Below are experts of layer 4 (counted from 0) of a mixture-of-experts language model. Rows are named router (the router's row for the expert), gate (a neuron's input weights, with its number), up (a neuron's input weights, with its number), down (a neuron's output weights, with its number) and show model dimensions 0-191. Each number is 128 + 24 x the weight over its row's rms, rounded and kept within 0 to 255. Numbers have three digits each.
After each expert's rows: "comes after" lists some tokens at least twice as common just before its tokens as in all text. This comes from a sample of Wikipedia text that the model never trained on. Tokens count by the router's weight.

# expert 114
router:153070138140144120116122123152120125127137142130100075120131136163128116122117111167118095122133132148119137143121115097141132126130127096091117133152158115087128184137192107147077135114150144149158161114112151088165114133113152145105119148121094092145082096093119107142138118113111103152111124154117147124147112087138159123114118178119182088129156123124130115104139155133161157136147156122173137115162140148181105115111165174136134150080113115128203135127137135130164119121075159133095119115131118142107112139134069121133120092121156126134111147122112118157175127126104174136
gate0:113101179123140104092134134133139137120149153160098146104131100150120091107093120092104136104147136160150107095136109149132172137107145171148146097139092153123117132107137155108134136108150134133134127134130158087125158139112142118130144144183118152094178129107139123139155128176162090132151115143159138169158115122158085116072138149125142089109157097084136159117107131174162097135184116099131096133157152108117132107154095148135129173160153119112127161084124129107154148141113173119142148190108131135114132108135117143148137117135139129093147101083140155100112125118145089161
up0:112122185084105108096138133111135129135144132115089126145124133138119084137158124141149140102170128139172141088109149154142143140119174148112136100144139125113131140118146121143131122070128103174144074153132149092139121135114167146166109147159112155126175124142174142178166148155134113142136121092107187122149146110153122116125098159110136136075154121123133112107130116132142108133147131132143115130144136137133151099169144158140142145141152128123136152143154168100160132126097143158115145149068131152083104089134094164128106104096157095069138094089153082126135108100134129137
down0:147123128097151136123106150126121136135133096158111110120097089149131159143150152145156090085155122133119125125171100121164132093117153128145134095167100111057129182125152147150149118064109149113135092148151156124124158110139150143144110188172125172101118133094126125127113159149128087137102125135118172119111163091135119107127106183154146142112126109141127141109082134112135124131120135132129126120146155118119127093118130155111150089108120118108109137164113101104134128176137139148088123163104160170112115142092135108131116111122143110097112083079151147147161139098125191138
comes after: " the", " a", " this", " first", " that", " same"

# expert 141
router:094138154122146139165112157110131112132148169132061132114114123124096172110101121111089130176113093120107108132109094132174139134154124123123110163134116129123069129163180134104130113084146168148125150132099164090110125147123127150152118141101142119122150106122091134104166105065165134167151104152148096129095096106126151164128135161116107146139117172085125126117141160144129099120157092119103116116151108131076150088116108145137116153156110157161113152099123127156104092131118129131138170141144103108168105154153123163116152109142081151117148144110128133145112164142130142134
gate0:131139095121117098148170128165161147083137139110117152139087122129109178148149113179138120157117122136154124157131131120112142164110116118149160153142147134130104119168136140168175117141115114118092102135102146178124138158147141131148132155103127140129126135114145140128146156150116213164138092129142091149095127117138118128109114129131135123112128125105150136128150089088112113172164089130090120120150152071145144131158145151096185130109162169164129110111110137142091134169154104195122133131091104118112133076143121129137083113145100123113076094140133134133147119132128111138
up0:100121108122117117105145153093119156124129138148159110117100143092160171129147160135126162112138138131105141138168159124157113111163115141117133113104109116163155115183121153139107105100106139156117162071139153145148128072121110111134164118149133133120051179115143097117138145117155131153101119145080148077150156164109132145147152135151117122144100147144172107132142131109123138115108095130136146185139136139124070129149147135156133129124152091110088100135167123101163144111130109120120122108142140100143151148180162175151142121120098098113119165127146172092142161120103150116
down0:100095101182133137113104114121130162159139095080147159095111142112164125115127201119130124080107149102088129123122152124112151098137159127144143146098115170136156120155136105149148149132157124177146157098115153098091107112097179110100091133119099152140122123106170122108112161133119144166139127105079147120134131112150121127130128102154127083157123109154121104168134156140126145126116129124102117133142142086101145170049105131129128164144146100131115117075153139126115130133146144106140144098110123143107133134126141108144136097075073110141112129145164153129103084132139114140
comes after: ".", " (", " +", " −", " $", "{"

# expert 154
router:114149100132063151118095162108132130130090158161098107130129141156124125127095109126138141115146124131075125082123152136162137103159123147098127080143142141113157099149117135136073126148150138127111183116169131136113128130147168160082110142087131138093116151102108136156153152116148130146112095153113126133143088140130140108171169126118136180134097125117117113129104149160129175105111163111143119145101134096129145110149106126140147110130164111126127124156095124122165146150129119109123196110139101157154142159109126110158146128155128128167144115110082127210131156087153114121
gate0:153137116100103125170130147144117112077160159187137189084113136168090147107129094104125081138105093100104134088110131155172118084146120110143132112124151114138105135090137093159140139123099096123122111130158108108110131107121180136113133111124127126119135154144121160108146118141114129085102100114153144145090128088135096141145120109124126122142135117156114111171107119109142143114128130145149131124126148148127124123152097106109119151110134100182165162153124127119113169169156131110146099144104070155106100108169154084118120160161150138176138074103125106133115103140142103094
up0:092172126122148110092106115145132151179070119091155113154138141113094118109119132183136167151160138138135096128155134115108114138105140090135116151115146111128164110142122157091189171142123110107119132086139158164107128147147100134100167157136139111125111124103123124132124125121112151156117158128144134130123146187134139091120094166140164153165120124151152116073131131126071124125072099134116141163138113086107137116111127137130149096132138111070126109097132104143099109107127142117127137124168157117144114150095158157138132056101173138099119158116122135115109126137104142146
down0:065114120126138137186120145141107141166150140136136142124147147112114133154144132061150118162121148130087151102090147127079136120105142130138139123123137118108145131175176133150157111104131143186111145110177126146134119145087123074115152140121161085115113142114189179139131103153147143125148089144086125134073120155154096102132109105117187109144112124126133118117155095132142103124107141135132126104129138146163116148112087143119136153112129132117158123114105139123134121101131160125078092134104129086161118112159130078106100106142071110126122105097117140115102127158141139132
comes after: " \"", " (", " 1", " a", " 6", " two"

# expert 159
router:139160142199078119131113107131111088116136108154105144187137084146092128123139132127106163113111092084174100132169103147085129108142126121093105119103130135122080143151162123119143127119164136155137138116125154156104105117173112162115134115061107081113100138134074112139138118111144121066119111163118105127131086163151153152107177102133130106130124113120114114128128145092115106190165122118135168119140142107109124138134129114152146175136108103152144113151094117140152109091129146159125097133134178109141112144102123094092127120142125117121120125144116132145150129139113148151
gate0:138150144166098107159143098120126102121128095163119118149103149172134120128136143127092180137110133133100111129170139128137096089136151163125091139101171131117116119161140110097140126152053105157141098129159120160144151159131125074118125116104109118123082107175137115140117103144102139122113100065086136128150112151156133086093119107170144125121139116161128119144101109123097127102127174114174104130125108140120085098127148145153122132127137116181132149103118142139173128101121132146118077130163075123132161118079154108110135156118124119164094145115108092137141127139115115103
up0:120102127109121102118159178128101129133106134087140178108132133095112144128152099086137150126162125131137164165131167135139191124166075119141133105160128131115157119106100104176120087068139103127133128127111130125109124099137153183153135128135126132091163160082106099107145109132117126134122167173124131121105141108135127161146124113112090110109115152143146138137156178084149111139143114119061130116108125122138137108126140122105179129131135153101108114177154107103122119127127108147118136121071164149123111124155096153121145108102138144098172145104152140118146152096164174114
down0:133132130119118155132139108050121075128119093145117126157153151135151166171107091168160152123107102125136162110139125142145130110086112090090143113129159119143122165086118123173111095099144121101095175154123067116107109133111116144154137129137154150133122132153117121097125122194101105116146106134099115115105119101106150090184127125109072125076123103119158144121147127149147138117144137121176168114114134139146135137089068146140108106103127175130122148108136166114147132135110117108132127163059126133151114125116101096136140132149108132121121115126117135135113120141125096098
comes after: ",", " |", ":", " in", " of", "N"

# expert 38
router:139119119151107155098131110119158168116147140133158117100063178095124097129093098134136140114139099144165131105063132113117114125111145102150120148123121136130160106156129116123119131148154081104137088102177119127106131125182177121132120122071138156110155142168171133131142168107136151085130147125140104146136100133140159147150122110132117125126131138116152123118124117131136146187141146067109122124143102113130123151141132127129123146145109130167145127174121118141120114094152131153103152132084121144183134143164053115113097092171115100125125111137118096146188129118099133113
gate0:119119098134147130123189083091095121122157132138128142165125145123130124133148102120123119165158082180150142093121102089113158105167157123120138166100141144161137137100135125156118125074140141093115148099132113138125133095120175107144135173137086147128109102120138158126125151181124134144136132131107126094126134152087118091115130116135115066123153140158117102165099122083121128155139094135099112139166140118124119135155097079118142129121115106137143110173173130151085134131138095168165116168124119122137087078134116141134124156176138161142094174116118123147138145102093132133
up0:132166123151167116134105134147136141135135152126160112163174117143118153083119114143146142118128135120113070129152134165139131135059102131091124101161107148112127156121120158136147145139117148125108121119136148129139146125118123180079153098135141091138154154114124131132127092115134114141085114133108128103140146116147137112111101159102173155134158101090142147108140175192156103135103136115146164129135151106143161117077152160172122126123141133124125109104140159075176160107096156102141133096185118166152074143106136133166146130130101128099159098154102167126147117139150130109
down0:124107127108124125118101155152132118114106130095137128161104123093116129100120081120116088100134064126120125117163158156050140162131155121077135117115129101086115135100127146135138144085123124108082140083136133098076119119138133143100146155072129136111111121122106132105115105085099153128104083100080128132108121131132105132110114145147161167122158096114124129110132133119145111153096113188123095134126123103104125069125124140164132099121172102101095120151125104148089112130163125112126107117111147143133083127109147149163135099163101121142130157179098138121108143098118101147
comes after: "=", "\n\n", " =", " also", " life", "History"

# expert 81
router:113146118152137146095119104143127133144121097112118122150175099124123066094104098099163130187119147106097116100119143125162131147087116192119083094135134130152115130146163135125139122091134154152154160149104136101149120152082088109169129123142147123101155139164125160148132118120131115108132130131140101106119136135087084086161112105145135146138121091093102138109149098135106115128126112147119117097134125138147137122169127113129112126122116118150152127135091114159192114100127104123151147111120178135125084143131171115138102121155142122130162085152095116113158152076173181163
gate0:152142168126130137133105130129183127117121107122101118139150095109114111100125151100156129121078098122102093152139113165109097156129141109135109106147139142144178173160127089160114142105147152134132140085168181142154094137121121145104128160096135094117156177136130106162155126094130160191117106137139096116136126115097126096160137159117133130105175110161121095118123150160151120123123121122135127136087136137121175120125142121090149160165097103131178107131129105118149125155136178139134155072124119115152132123126125157167112062104111096136126113089142124131119093106112150159
up0:134143089133119142101134156126111070170103154175136142091090142115158123129139128145114120132170156122130152071140157118136147099127087125086176145116129116087147123121132186113128144131132109105129123113155101142148144133134147079129134093142143157115119107153147131112108096152135120082159176137116141109113087121129140150081143130149122160134114125162084150140132148125095128137086118129132118142190127114163108142164099117174145113098162133099117177145132154104142145135129096126123103165133109105141180111112137117135146184145128149122107139153118148148125131150150058153
down0:113131144160126106138117117133116173095163122125105121145149126096096104173097127168171165144109126121166120141123106096136087111155120119122129149128101109133121162158119146117132111129102134130101119129139114117129147114114089133145152146147148117118111131146145094098148100125113122142129115115147101111109105167120147125113137126131154085165112156126172090139146142120141121138133149115074088075090148149140116173141104143100148133160136108147101151071115152139124152136063204107149081078106101168124116112162119151122152105145106132102133145099134170109138151157179169145
comes after: "–", "-", "/", ".", "″", "\n "

# expert 99
router:148128103145143140177124140172117118166133157134154114093120097110134106139167125120080144124144166097170160086134086125138138150139143141139102165132126150142105159100138111150108106141114125128117104148152150135103127118110126177146171155136127124176149188153107078140136182088137137094115116154114118135102149095142102123114123129125132132157150156116169102123122100096150104125157136098084136100127157095145127094101113151128101119121113138105126119106129139108151123124134173149177120110166095117099134154111133120136104140132068125173109163158104129171099170110105098100
gate0:134135116171118149154101067098144172093093121107166121121129109095114145112136139112131135150130182119136157119119106126133173124154135144126136136133107121138081133149100151116120139104153141122117159138137132146134114113113147077131158130135135095118119124108083213138123119130098145160161102093154122152111100146075145138125144086142135102150135138102090167116145151107158146096122153119155131145108166184124135130130144075195104149150140156086151109132104126137147105110122131114151132131088140162121111170119113088102145119127121105104175145112130098096122094153155117124
up0:153172109175090156182096096108141159140114143127123106127140105085155135151138152123111134171130165147118142098119108104152183129181106167125104153100125118147100159177105165150111141142132151128121149118146126151151122123104115104143145153139115100107118123105134220138139157120086146138117115100156111102114116150064135146116134127151115108141117123122081131115120131135132120142111128094131123112125148132116144113171151121167098151144130140098119092114088116159171100158114133059115136142115155129145130120145083119133139096114097119088141101133126121091136110164133105139
down0:119136141132155109153163117111128112132119143105109132113141131101118112116133123140122064135122133133185139094152118117172112150127187131125154167152116156127128108136142145132069140143129164128161104146064151106129129097139115120126167133099102113141112179114146148129174144100135113166140100137129139116168142124090110114113158093140164104109106154123136143098140085084150090141097155143113186086105115129140106134142138111145091177125132130088099119142063110112154096110112172114111102134087116156136090097111115158158119142114104093119132144122111122098115125120147108160
comes after: ",", " and", ")", "\"", " However", " but"

# expert 67
router:132116088134165140125127129152139115131121190147141118046127080128130115147164097115101143128120099074138119130084111106120070127115119148099142120131117155107137124120126117118146134176140100119146135135136174115109141113107114144103182134143134126133125065114142128140092133165172128152137104126115123160144113131125157114098110084162145150134145142119125127112121151105176133120134117100121122154140192150115160127156147166112164084151143144140170090127124153121121129078153095149125082131116096092099121122110138112107098096168116124117159158127094124147139134133083087130
gate0:113176133121064130117147125143079096134097109131130135129133133110119131114113145150117137143166142147123053111146164147124091103144154146135158111105148133102122133173140098120111153116165124134105125105146145163102089150137113165170058125133159116149136106132093097149155129119134119133126127108094108073174134146104117121110154164124160125130142164139100097155124140170097133119145154089195116141140130167136088135100141095150140122132132104172095064128142117158124116092110152140144136118143122116162125114152117134108170104128127134129107094121104098108097144114143105120
up0:129114152109161117086134179127160110094122134101121096139113108134115130150134140125113119134135144099128140138094162182108111133139096123096148103076142141125133097151132086143146094156133105146140183117173165148158109111104119142063142163097129121120105124134114107122134104137112161163131118147167110185084136124113138118100116129097157121101179108137151123124104125122144171152128146135103117140091158075143155117155121115096102106191136129129145128140161134122119089115141062118104117137172128156111158139123147125162087095155122112114124129129130123142104109185134113148
down0:154130115120115132167134122097144084117127108101118122074115107111151140141146149054119118097137132136151122139158119109082133102127147114148116134126122140130125146143109153130134109137122172104124111172114127099114124142177110154108119082100135097109131137093154137113109093116129147145095139165118105139141158103089184112143147163161123139150102129130103164158133151089133099075128132130138109162110127097126150123123184111125146134140104107173156116131172072130153136056147131113122117104137109129133154166108166089145124144127129099148149128129080115166170077151112115137
comes after: ".", "s", "\"", " However", " however", "es"

# expert 43
router:115158128135127121116163148125135127087146150118134163073121151123106146132109131098126127121152107117128094120159133129101095157091144112152149159118154114121147092064108141110139114162164155080131146114135185106102185158139136086161120102139159151162134097154109098080078131144117093165115109082112075134169144117139131158100133159108114143130152131103140184117126143118166177098121136144122149124103163126140165121117120140170111132132153141109154124101153144128085166108128132146145122117158109129091129144108134137121164152157128154156155121134102103118125133157150095123
gate0:134137173148140141130099112142134129141106102088143163102163156146129115132113109151143136122115140101093139182104112106124106119164123116144118096114137125134105156153108122122135082114164143162099152124075126169158036134157164150163137155129133099105131118143134168157108171147127151119120103145095123098142097143105131122156120102143133130132081116131102123125119140172172100130133160125145102139115138107159099148139136096114105131135066082150122129165157137118160103127119107081158140134103089117151155113148103120163128094135144105146135089096152111087134153117103106107
up0:159105153171133156102135114176110100123130128149101086128132148132166098150111122104113114143141121118131096123124149154189112157140157144114168139158147099165145139144126111116090149149201165088127155136142123122195138127121109099126104121078131143122138130129150122122155145107166111144163158138124071122080092143103125077106168122083133149124113133106121156128153164108161131145160130145151125133141145109113111108132116094175105149151154143161142130162106128149131141128124135143082116157185130138106133134131148134155149116114107119121127134118090126135120170116130089182
down0:124120101116139176104108146131162122149110132115071055093157164119162164128162164194148143100151095128139186135111119124118145128108119115136146147129117109104125128154158142155124098142129133149107134121130141062141118172078126111117120145165113132150130156134112146144115169120110125149097122133119124130105181087173145110118112112119119133154116110106075108092158156144117133113117108142154091134146128180138115179134174097141149136103156152106116151114101127087135143151119110156145124125104104144074125112123102141118123099096129143118095137126138155096125101127122143161
comes after: ",", " New", " United", " South", " North", "ton"

# expert 0
router:134138172172156145095135092094099121130116141128119126115115075134091137118124153096107144129120115141133114118138102145088141135137103157079153157098105101133152123197117128091142139100129121149096124112110129118141143106146165137115115117136071110130135153108130135142114117112086133079125099099124071155184123107138114159107138058112128146114105154138121104146129130132123115165138150176121081126120173113106140139129142128143134125090112096118119170122094114143144128085103112140118118123108093117095187148090129159100132139124142100120168149067100154145132118099142146106
gate0:150159097107096158130113164146164192141126158110134094096138156124151131131130125147121122112107156118104129084112144074138133138162149123140087109094112166131121125113107158150125144148172119144138120078125080141143104166106134135166107149172124111126134110133106132088185154104118136111125143165163153102089127117124117102095123122110118129136131131127144142136105149145128147128110166105102137119122144162157162109134123136119142123148107146089116059156164127090149128134141099120180150119127162107143124108185093123176086112160091139141120089157139080154139130147105129124
up0:088180145115119151157162166117135134144086126096149136098127122112076182117153123123142124128114109109108104103115152120127130176102138131144114102067117150167102146119142135137141153122122111175136157118117105124116129163115131152128137133137118109117095117169082098117103114160080130100098133100153143124133112143115135172096108112125125139085115118185094126103101097121125160100130147069095166116136154172124175125127122064147126133116130127123133103133137110111166107073132081103149145170129114124124130133109101122151113116165092122154105117116113103140135103150097112094
down0:178128118157129104126115123109129111127135115124134113087139133142173143187156119156117153105125125126128143116168134105121140086140123145122143173122122171106125109164122132131126077166141143117133170109077098143171115157134141114116122149110120148105142100116140137108112115136127153159114106133094124140175160131083154143145147092137155119103132120144082116125064095101086102106071143152116070127130141101120130110123132118126138128173112072116117138152127118160132147109125109141131160128168097131100144102109061160141119108090136092149173144097089108145151153118122105154
comes after: " |", ";", "|", " (", ":", " on"

# expert 138
router:125092135189151122061146091117109122114120157125160107110088133164150133137163132139108138129137104095088154162139117106122133129126124093094133112120140108120154148157117074131141105111150132095112110106129087148146070119141167127066121118080139179124106093101133149147131139135152108126160154117057135123159158127118189146104165138153120120112104153119128107111168154131163099099144146137159119134128093117123133119110089168084116100149110133113128148120132121139133168114151097152125175107173110114104124116133130125127116111131122117098101162133132149113144103084120131127
gate0:127098122109108146117153117114138104119118146175104178140142149115152095169112127137118126090111130119097130160156152133125111143125111114091102112112154118104137145146137118151120129176088151104156116143147179118136089130120100112083089179121145114084114102106138116118166133094126090110135095145120167098092101202102124109101168098093109145140105141148156069086152129147118116111125128141162160106135091126123113138143069161105132097127115122129124145137121179132135131151114124143152127113161151112096159153118122111140125100162176124147124115168126169114159128112156149150
up0:158099130128119107154096100158170145097139132133144128129158129135129096139099162131107104087087107100110126154137150091130123167070118136124113111084169156108123122176129095124168123134111157107135127144159149130121146140108141122091108152122158122125122114126138137109166127140133102082088082158121169126115142120118150128097094141129125118082092152155162116112150109133134050153102118098118128147128101130105084120183096137124149112117138090139135156103113148132126138130143144125163134146131148151099160119149123133126129077161201122154138106154136099067092124117125126122
down0:139152137155145142158165148135140145142106144140159125084143128143117154106156161119101171110128113155107096121130076128161121145151114081114127104127116144122126181131098117160101159105156168161130131137091087145136121168123174172126112145163118142115112140142122136101113100150106134105090132177122153118097118121065144143124124130133139081100133121150144143115160169135151139102134129118088182117139111164133131137147144138159157134129170124114117124119132106096141135093131134185134141172101163100093118172133080157128134122103101084110137143127150128164112140173126174118
comes after: " the", " a", " The", " his", "The", "s"

# expert 116
router:156147157080072119125139143145139148094138122104093128098163168147127098110118087155174112154105121156165118167117123138118129161081176147132118127192109110133177148136139147110111120144128129154121118147079169167155106148140127121151095115110114120127145118148149118152110118098131133166114167133135115122130117135131133137150143125158085105122137164112126136102181168173099126091107149135094166098106068137096115117130145140158160103124136144134098135134114103128152107154121156109105157076121107127148105138145132151134128147161129120100154090118075135132117129143077139133
gate0:128125152090133145137102147133107098162136124133160106125109116156103174107161121121116110166149108124110130117085134129122167134187127150159121103093104133117120155120117080122097137138105135137182135108124077127132158164131128167093149136135161124155131132138108150105151121125169158095119169148083111169146150143123148100115173100144100146147148111119099121150135130178128137137125179081108135133090128147134142112115120127108128179173108132175116097094120083104160135089130143122178145118137076103146101099132125125138126141127114121153130107151107166124110111083158159104
up0:111105120168109085147161102095132145116112170121123159141135158125152107118066146125125176139152173125096128109162142128135102090088105091093145167110136076115114097138117156140150103135152081107097156169132153110139121095162132104131127103095088119130101127120121116160134119145123088144112128074153117095141106122132088155158106102128139093130117155122160123113108108109129144120152099135153127142135120121139087145115138155157133114061160137088143185137128149148100119144110116138065095125127159169109152132116112111129135120119141142101099156098158117109141124138105112106
down0:101181134123121117131169111150085104087091120135126145120135150146155125099125110093149138136115147139133123146111087117161134111106131108134136143123116138146104147144149133136127162147138148118135193134170148135123127077116146142161118113161161123145125167141134121140118097130213107179121109117084113138095158143143101113127139101132110112099128131118185115139133142122145181109112147113143110136140151162168139126174132107118120123113196126091112129146108157157157146144130145137135109125110165176144084104167101131129119151154150127076171113092141114132123072153103144118
comes after: "=", " =", "°", "′", ";", " Pu"

# expert 112
router:126140139146120158164138119152094115137120112104094161114141116101109164112125142132093111125097096151139122124109108129085118171093125145131135138122126097147094079127150111103182140094116129148121162117112133096125153122144123133115150127095075105102140164152111118121116096063125171117119155101157108098094127134129128160118106161099131141107154089088151102149146141075115140172139093184108154123140124134109111128120140151143122181116097166110124128128115108146128136104101100176122142149123151136112109139117157118058078122123107161110138177082122101112170140120127129135
gate0:106146166130099125127110134153141112107099112157204109120151117134138080118114144181140124126141140131099105120114122156144129088115094102091104161088127119127158091131089175135108136143142106072119107086146098180145108127107122105104068102171119123135095170116113134159093117163116070115104146104117122100168100111113127122144107149160118111167126162106152165130151106127147134115114159123162106151101123140146098125129138162146110086104126108114122141112152139145109101172104121133121097094116150100110120110134126172158150169117139109121108134139143162138114115098136117113
up0:091148127082087137148114146138117116125135150128134123168146092113104119057119141168087090135123095136141109104103132188128132150089081097109156140111123089108129162138152168149142117126108139136110149103191131154150115124091104125112127120122106090128110150158085105121101097103114149165088175092129070131103102149144116126131097179111129108155153125099149159130143139121130157109145096157131142108130107115131127107113181138142152102109105126125124160087134114105105079129106120160105098081148155129133100134120148167126128145140132147128120149118104116151128106142138138158
down0:149127107143084131148079146141187104136108131143140153152135139157096194124104129124099092112137109106153137156130115145117126091126139162100157122116090137133130128132131104112141146128182139134125138136129159132108115150158134148125168127105147104122107126143141127100125075128077146136113142136139107135096106152085109135125117126146131118155135098117088167152079149137135127139149114104113139156114136162166111131157130067101101119133123142127165224116113132127135145118146110124106123146164098146089169154130175123100065084128141134149139148135091121146103124179115119129
comes after: " (", ".", "–", "-", " $", "{"

# expert 76
router:157133148117142136082114102046100151119111133140120102106127124129098139115099158139149143154156132101103078101118126148100155163083111117129133145102096112140117139132118157097105142074103134130114141138129117097116179091092086151157159085137130118133120184143114143119135106139113126116129134126117056146146102148114105142136159076130123134130073149110129160119153166131152122093173106157142157113153104111137157131127158109150097152135150101157094159153119133150140169098168146133134121105145107130094141116085143146139130143123117157146149116077139137111116093127153135124
gate0:141153136107167121135159119127109150109123114117126129133121124084092136141112096102177119163123089151122095136135127117131101144136130143128150132158104154099071126119161116081131121116087150098137155139121133142165109135155087118111146161110138140110149124161144126112125105080130129148151112162121109159082129130177085112131136168123129170139153120136140113127112072102123117174115175122113150080135129133136132087116120130123132113123099115167143151062107103126110100112116115151095085149165145114126143099106158110101122115115118136150102141143117122104129160084192108205
up0:118114125137144158123108141114152091153122153120133083114133096109087122082109144125113126119082086122128125134089089124120162174146132132088165107098115089113139130157139121107122113117116129103158117147146140117131102121135146143089153109086125124103134139153098105119148114048159131087133166104122090113138103091156113087119139160122184151129130149129120099095143159125134136115122111147107122141152067110164122123103128110129155141142111145132116104108115070091153108056115124121138142072144122128135142120124140175111124107165109136121120176136142141161136146093179127140
down0:150123092143150149131127130155108132141101138112075130084160119087118110137135143163143134135097167154117106139154119104150114133116142144122117155136107125097108156125133133126132110163108119145172144155116125202154155111120138134099125132167111131113197077143119108127107122124132137117098127080079129131121149092129163092167127175124119154129108071115175154102144125167134127139115104123143162133102146141131162129098110158129123128125119096153107133102116119136118105149104115133146153147122119103114128048166117125085134116104123092125136136155156056103109093087130144111
comes after: "–", ":", " |", ",", "/", "."

# expert 134
router:104153130091118106138090173142129095061102167146121138119126100156123102136106147116115114129138113132149108104123131119137140080137155140175118143091124144093089119096155124129170128111147135138157162127137197068109182122103104152114128137160183138112114117134115168077114175164121112146079078130130131146120107099130134132086164144116102148123097151095113160133125131124125125094123149103104146113173140130125160095118130122144093108136128136109161188083115143116108112118156147139170072133133140105151134140122142143129115124110148140147148145139120140123089143143113119124
gate0:125103118121136120127115159147151088186145107111145102126184108153110141123145106111103125084111102141152137131137119145103135153119064135122103125130122096162088121132145116152099110101119158104097080112120132152121131113114158151110150146099134205136131146120128130150117155118132102116107146158145107168130124121136097120167116116095131166178159125135131082138137126136112148108140143130103130090107160094113142135039062135089133136123100155108108135139094163097148110142110147109135132148133135121112134126131147127147129144100075125116127130148163129203098114149135103115
up0:132173099136103118108131117142080114106051084138111138138094097122118177125132123121113126140116128136102128154112136118143102080135135143113156116167093156127096120123099118112177156159137117116124151127130116102139116112142102078126129068113127105131099136132107122098094106132131099146103146108110120159096134158086163160111112141158144123092128135121122136102156107152111137099082103121177122122105121171092110122127130095164137132124190128129136090143140099190142122133132106109112132096138139123162104117125163133102144112125177176111146122081079102127136110129145167140
down0:082123138130130110132175102161124091120112130117132095130132080144146159129113122125167107155103117081112141159126116144102125121139137174138117139123107131123108095140116139121156081138130147113112096169096102123116106147137144143124112135126117122081110167132155120144142129106068102115135121145126123167179155138121140150121145168115114144148116119135078094183126145175124143100125129097123089150107164110103140112104073132111155109103142072158184135120119142112141128118126104147103164134096138121103144092162172159154116089111156109139118084094176097153127148097107121147
comes after: "s", ",", "ing", " well", "y", "er"

# expert 87
router:125126109159148118077147109162144127146145145141149115150137156119163083110102157150121157114111138181129187137165128128159110093109145141163112133144152119125174153127083151160153096139102110068116118110127134139183100136114116118105135106111131143116087156111124129120163150103128104171100184067144105085105127131160096151148148134148171128128138130136108110102129133137114096146130126132144136124121132142074102139131150135102189131112131144112131122123088095147110178094137161162109145098138106122137096126114108126111101122122106129140129133097092168137116122124151177166
gate0:099116160128154135132144100141133143106132120102146103138126141126132100163154115178121139149105144156163154087133163114138118110128128143172167158122141157099104132105123117091105083163103111108111143155143117129140090141117125176096139125167126145114124131108082143110153144122061139121122116098179114116116117090091115099137152083126095124119182166136129115115133082137139139184106096070129151119122167159125164097143173139134144186094099102134158104106120132140139113099118127148165172117118105118159120102118140118096151107149139110185123132141135128105120137120116132148
up0:144168161149134101145154128125145140169154088101173120129133131150104100061126145143119159132111148110133125122137112139103142143105092092137082114119083122131138109122139168115114144119103136166111170095144117135098120143094138141124115114121131078160135155153083119126127090140133133146143103156157137095114091167109139103155093125104111133153092121144113116115059161063124150127090147143109121157113114132152167131097130110144094079140100149132129148136148113098162124137159147098098138135111116162089104107104094125115118163146132144132104092161162123141145111184110139110
down0:117108158122144099143146141114151130161163084106132141130176112105071130083133161106162118136116145096098098112109120152085136143104142188134131143119081154148133102115089163120141115169148103119133129119094123138114122125111139121121136136148107115109156125095136138133102147170107127117085155131151094091182113111138139153113145104118166131162122123162097115156119099161144111149094142142091118126108131137189179135119126150118144118102115099167151106160160152133110125126151116148123118170103124100148183136153144136129140153168135138119122091086135173112163095131135092091
comes after: " the", " The", "The", " nav", "ti", " new"

# expert 71
router:096171137147124083146126056129122108132104114162123137157095049097132097140086117115096152125130120059139167086075119121108120118156101126110149105105135131087110127118149139126108133112152163143091133126123128168128127116154175113080135110090064133122114115141146132126088085111102097096153091128135130146156122148146123161110138140135142167129151123151150107139140146177156135166134109118146133130156120132118137131127133143132117164141098107124147132116150136149111120139151123124186104127116127100153103135133143126078093130143115114177144145122094143127165129135151093114
gate0:176130162142113142168120147111141148119172138143115116127100129140116102153117119144117128146157114100120144125113071105126130118110131151150069094145147126184122058124196148122136128142130127116118104176101105106146125139128115097127145115128113094115097158086128149148165094125113102069116141087120132082156123146129100137141150121114166127097154157148155130153133104140132156111144123128136128128101089130191127155159152140132125130104126159123131179059085165105125148119121149132131114104169102123082132125123109156113123124123130102138104156178106109131105125108145143157
up0:147092140142057120147115119119149115115139137144150124117127158145134135127134133127161138101169124109145090141106099133145144128110153141147093120167202158119121112133127167157100105146117114118166139152127122157124111129146167141165157133108145113128157110167121157136153154125169151097133071125085126127148120133154124121138114128132104158146131149091145166140095141157141124062135111083141106143144118153118138105150118119139172131151119162175148189126148133088136151122170162139125124112114122116144123142123127102118132131131121112162198117135164128156145107038132120129
down0:109127144129128108158115125125128185137186102138103146143124129137131098127126146118188170144139082124111121142160103146104116146116106163098132148156104126101137129124107096133143109089124147148159136111092147136156129107161110121121134104093076117097154125134116129155173093152126127142098103128160122151100164168157107160096138122099088098110167165149127131116180129157144128144166115099152099112111131162125140091132144192128134130113130121138131139100057083132120127102090122170155129144142073110132139127132162150132108140121169147099141105108134160143144148138170117110
comes after: " of", " in", " to", " for", " at", " by"